Experts of a small language model: 271M tokens, 4553 steps.
Below are experts of layer 10 (counted from 0) of a mixture-of-experts language model. Rows are named router (the router's row for the expert) and show model dimensions 0-63. Each number is 200 + 20 x the weight over its row's rms, rounded and kept within 0 to 999.
After each expert's rows: a language model's description of what the expert responds to. This comes from a sample of Wikipedia text that the model never trained on.

# expert 26
router,167,210,214,198,165,221,209,162,239,169,202,186,205,188,192,159,225,188,203,181,235,230,187,234,194,219,200,163,209,181,205,215,199,199,213,182,215,226,199,173,215,214,192,228,217,173,246,206,249,212,193,211,201,207,199,202,229,189,234,217,182,202,253,192
What it handles: Name starts in tables. First piece of proper names, mostly people and places in tables and lists, such as Tom, Anjali, Hapoel, Carmel, MacArthur.

# expert 3
router,190,243,226,217,173,251,194,189,193,225,209,195,223,234,230,210,240,216,218,202,194,183,176,160,180,215,215,204,246,196,182,209,208,228,170,231,239,181,191,206,185,210,222,199,225,214,202,203,206,194,196,213,191,233,202,186,200,192,212,206,208,225,221,242
What it handles: Mid-word foreign syllables. Inner syllable pieces of Spanish, Portuguese and other foreign names and words, like Ecu-ad-or, Coch-ab-amba, Tov-ar, with ñ, ș.

# expert 11
router,202,205,198,205,196,210,209,173,216,200,216,212,205,170,210,218,205,178,181,220,277,205,190,164,195,204,183,194,197,224,170,201,217,221,183,250,190,205,204,212,188,190,170,193,216,182,202,231,206,179,210,215,197,198,164,199,176,204,222,260,214,218,175,212
What it handles: List and heading punctuation. Colons, dashes, pipes and "of" in infoboxes, list items and headings, such as year colons in career histories and "List of".

# expert 6
router,207,196,200,199,225,176,208,192,192,165,220,206,182,162,181,175,202,169,201,219,178,202,207,188,238,214,200,216,194,222,234,257,205,179,187,160,184,217,191,176,223,180,208,214,185,202,201,230,194,195,199,210,211,159,173,202,176,199,178,238,195,203,205,206
What it handles: S-ending word pieces. Word-final pieces ending in s or similar sounds, such as plural -s, -es, -ens, -oss, -ass, after a capital start: Bro-s, qu-as-i.

# expert 4
router,186,211,200,202,173,183,230,221,205,211,188,207,227,236,203,231,186,209,200,181,224,196,170,208,235,179,195,238,209,206,189,167,196,216,213,203,159,181,200,183,232,227,188,228,184,169,222,180,229,186,222,210,191,209,225,213,159,200,157,208,193,202,223,186
What it handles: Determiners after prepositions. Articles and possessive determiners, mostly the, a, his, their, its, coming right after a preposition like of, in, on, to.

# expert 21
router,213,196,194,222,216,195,220,202,196,211,206,206,196,221,196,209,181,227,206,193,155,166,175,198,189,197,192,225,216,221,183,168,201,189,234,184,169,210,230,221,214,201,156,204,199,180,183,174,211,198,166,188,184,215,232,207,175,220,177,209,209,263,237,183
What it handles: Determiners, numbers, ordinals. Quantifiers, numerals and ordinals after the, a or of, before a noun: first, one, two, other, all, most, new.

# expert 16
router,188,199,201,210,205,224,220,185,208,181,192,221,182,175,222,223,208,186,212,180,185,196,209,179,205,232,227,228,190,187,195,207,162,200,192,194,219,199,217,207,211,149,240,194,194,208,167,226,177,187,222,201,211,185,182,186,182,195,200,173,164,195,145,199
What it handles: Word-final commas, periods. Commas and periods, often fused to a word's last letters such as s, es, ing, ure, closing a clause or sentence.

# expert 28
router,170,224,212,180,226,214,185,191,183,205,212,222,218,201,197,163,172,214,182,186,196,151,181,177,160,191,188,176,204,213,164,166,186,210,214,207,203,218,234,238,233,191,186,186,225,193,222,195,220,172,188,176,156,232,207,194,168,198,195,174,196,189,207,208
What it handles: Biographical descriptors. Nationality, occupation and role words in biography lines and lists, such as American, British, professional, honorary, executive, and list dashes.

# expert 10
router,209,195,206,195,204,205,195,167,189,197,187,198,176,229,187,187,182,194,206,223,180,229,214,194,163,203,197,213,181,212,205,190,214,176,174,189,192,219,180,209,235,200,175,227,210,225,201,220,150,195,221,185,232,200,219,183,192,211,215,199,213,213,210,184
What it handles: Numbers and auxiliaries. Small numbers in tables, scores and dates such as 3, 15, 26, plus auxiliaries had, does, did before not.

# expert 5
router,214,204,202,175,180,198,205,185,205,178,208,209,204,155,195,174,207,221,215,215,227,191,224,202,191,207,218,191,211,192,208,239,211,186,234,198,207,252,221,229,238,214,234,207,206,177,230,201,238,210,200,210,213,181,190,207,169,203,188,190,222,193,224,198
What it handles: Non-English name syllables. Vowel and syllable pieces inside transliterated Asian, Arabic or other foreign names, such as Yachiyo, Nadeshiko, barangay, Shaun.

# expert 30
router,182,181,218,196,192,199,212,194,205,246,207,180,196,225,244,159,212,226,181,214,175,216,177,201,213,210,221,181,198,204,186,219,177,173,199,181,192,202,193,182,203,185,207,222,184,221,167,195,246,214,203,192,227,199,211,205,230,207,228,200,209,202,195,197
What it handles: Word-initial syllable fragments. Early syllable pieces of long common English words before endings like -ing, -ic: imm-at-urity, am-n-esty, ph, investig.

# expert 20
router,201,167,182,206,247,158,198,214,203,189,180,212,180,232,193,217,197,217,176,178,212,192,200,227,192,177,196,209,192,219,204,156,174,198,181,211,230,173,205,200,184,203,173,202,203,218,188,204,153,201,204,217,187,186,197,211,204,181,213,190,194,218,183,209
What it handles: Word start after punctuation. First letter or piece of a word after an opening quote, parenthesis or hyphen, such as "f in "fundamental", (H in (HUD), future-focus.

# expert 25
router,210,198,171,199,212,204,206,244,213,200,201,201,230,163,186,190,216,186,203,220,178,188,204,184,198,177,201,215,204,183,190,166,221,208,189,193,169,188,188,240,223,216,237,205,189,207,181,208,184,210,222,192,178,215,222,210,190,179,251,169,188,166,165,171
What it handles: Common nouns, inner pieces. Middle and end pieces of ordinary words such as multip-lay-er, emerit-us, Wholes-ale, plus nouns like song, video, novel, engine, model.

# expert 7
router,199,178,202,204,226,206,175,187,215,203,212,228,235,187,209,214,183,209,196,205,215,214,200,162,227,201,173,171,197,159,206,216,216,193,207,228,204,188,181,201,184,213,181,184,189,165,226,216,207,189,195,190,175,205,253,191,223,211,187,188,173,173,211,189
What it handles: Proper-name word pieces. Opening and middle pieces of personal and place names, such as William, Kn, Har-le-m, Ruther-ford, often split after a capital letter.

# expert 29
router,184,170,208,176,196,191,190,233,169,182,209,203,207,202,196,217,181,201,221,230,204,162,189,203,193,156,198,178,199,234,189,172,213,200,204,193,249,197,211,193,237,189,188,169,202,193,193,191,200,187,229,183,194,172,190,241,214,214,168,213,212,219,193,182
What it handles: Infobox fields, coordinates, headings. Field labels and values in infoboxes, coordinate symbols, table separators and section headings, such as Mission duration, ″N, ==See also==.

# expert 19
router,223,206,170,210,204,177,209,202,221,184,206,190,203,199,192,212,201,219,212,159,237,211,213,206,220,218,206,209,208,198,229,181,211,197,203,205,219,175,194,225,189,183,213,179,207,215,210,193,213,221,185,161,230,211,191,201,195,205,177,209,189,183,208,192
What it handles: Line breaks, section markup. Line breaks, mostly after headings like = Title = or ==Geography==, and in lists and infoboxes, plus == markers and slashes.

# expert 8
router,208,175,196,199,188,201,187,172,187,203,213,198,180,182,187,219,182,195,170,202,200,257,183,212,223,199,233,199,184,185,236,223,192,235,204,175,222,222,192,240,186,234,197,213,183,253,213,217,185,194,211,205,213,204,155,184,158,169,238,186,196,196,184,165
What it handles: Song-title words, pronouns. Words in quoted song, album or show titles and in dialogue, especially pronouns like Me, Him, you, there, and capital initials.

# expert 15
router,195,198,186,194,176,234,209,201,210,192,205,182,205,213,174,188,225,171,220,185,202,202,234,220,201,201,201,183,162,192,202,175,207,194,220,178,213,197,182,158,211,181,199,172,207,170,183,177,210,224,200,178,210,182,211,192,204,194,217,216,197,168,221,216
What it handles: Measurement units and geography. Units and place words in geographic or statistical text, like m, km, °, sq mi, village, population, south.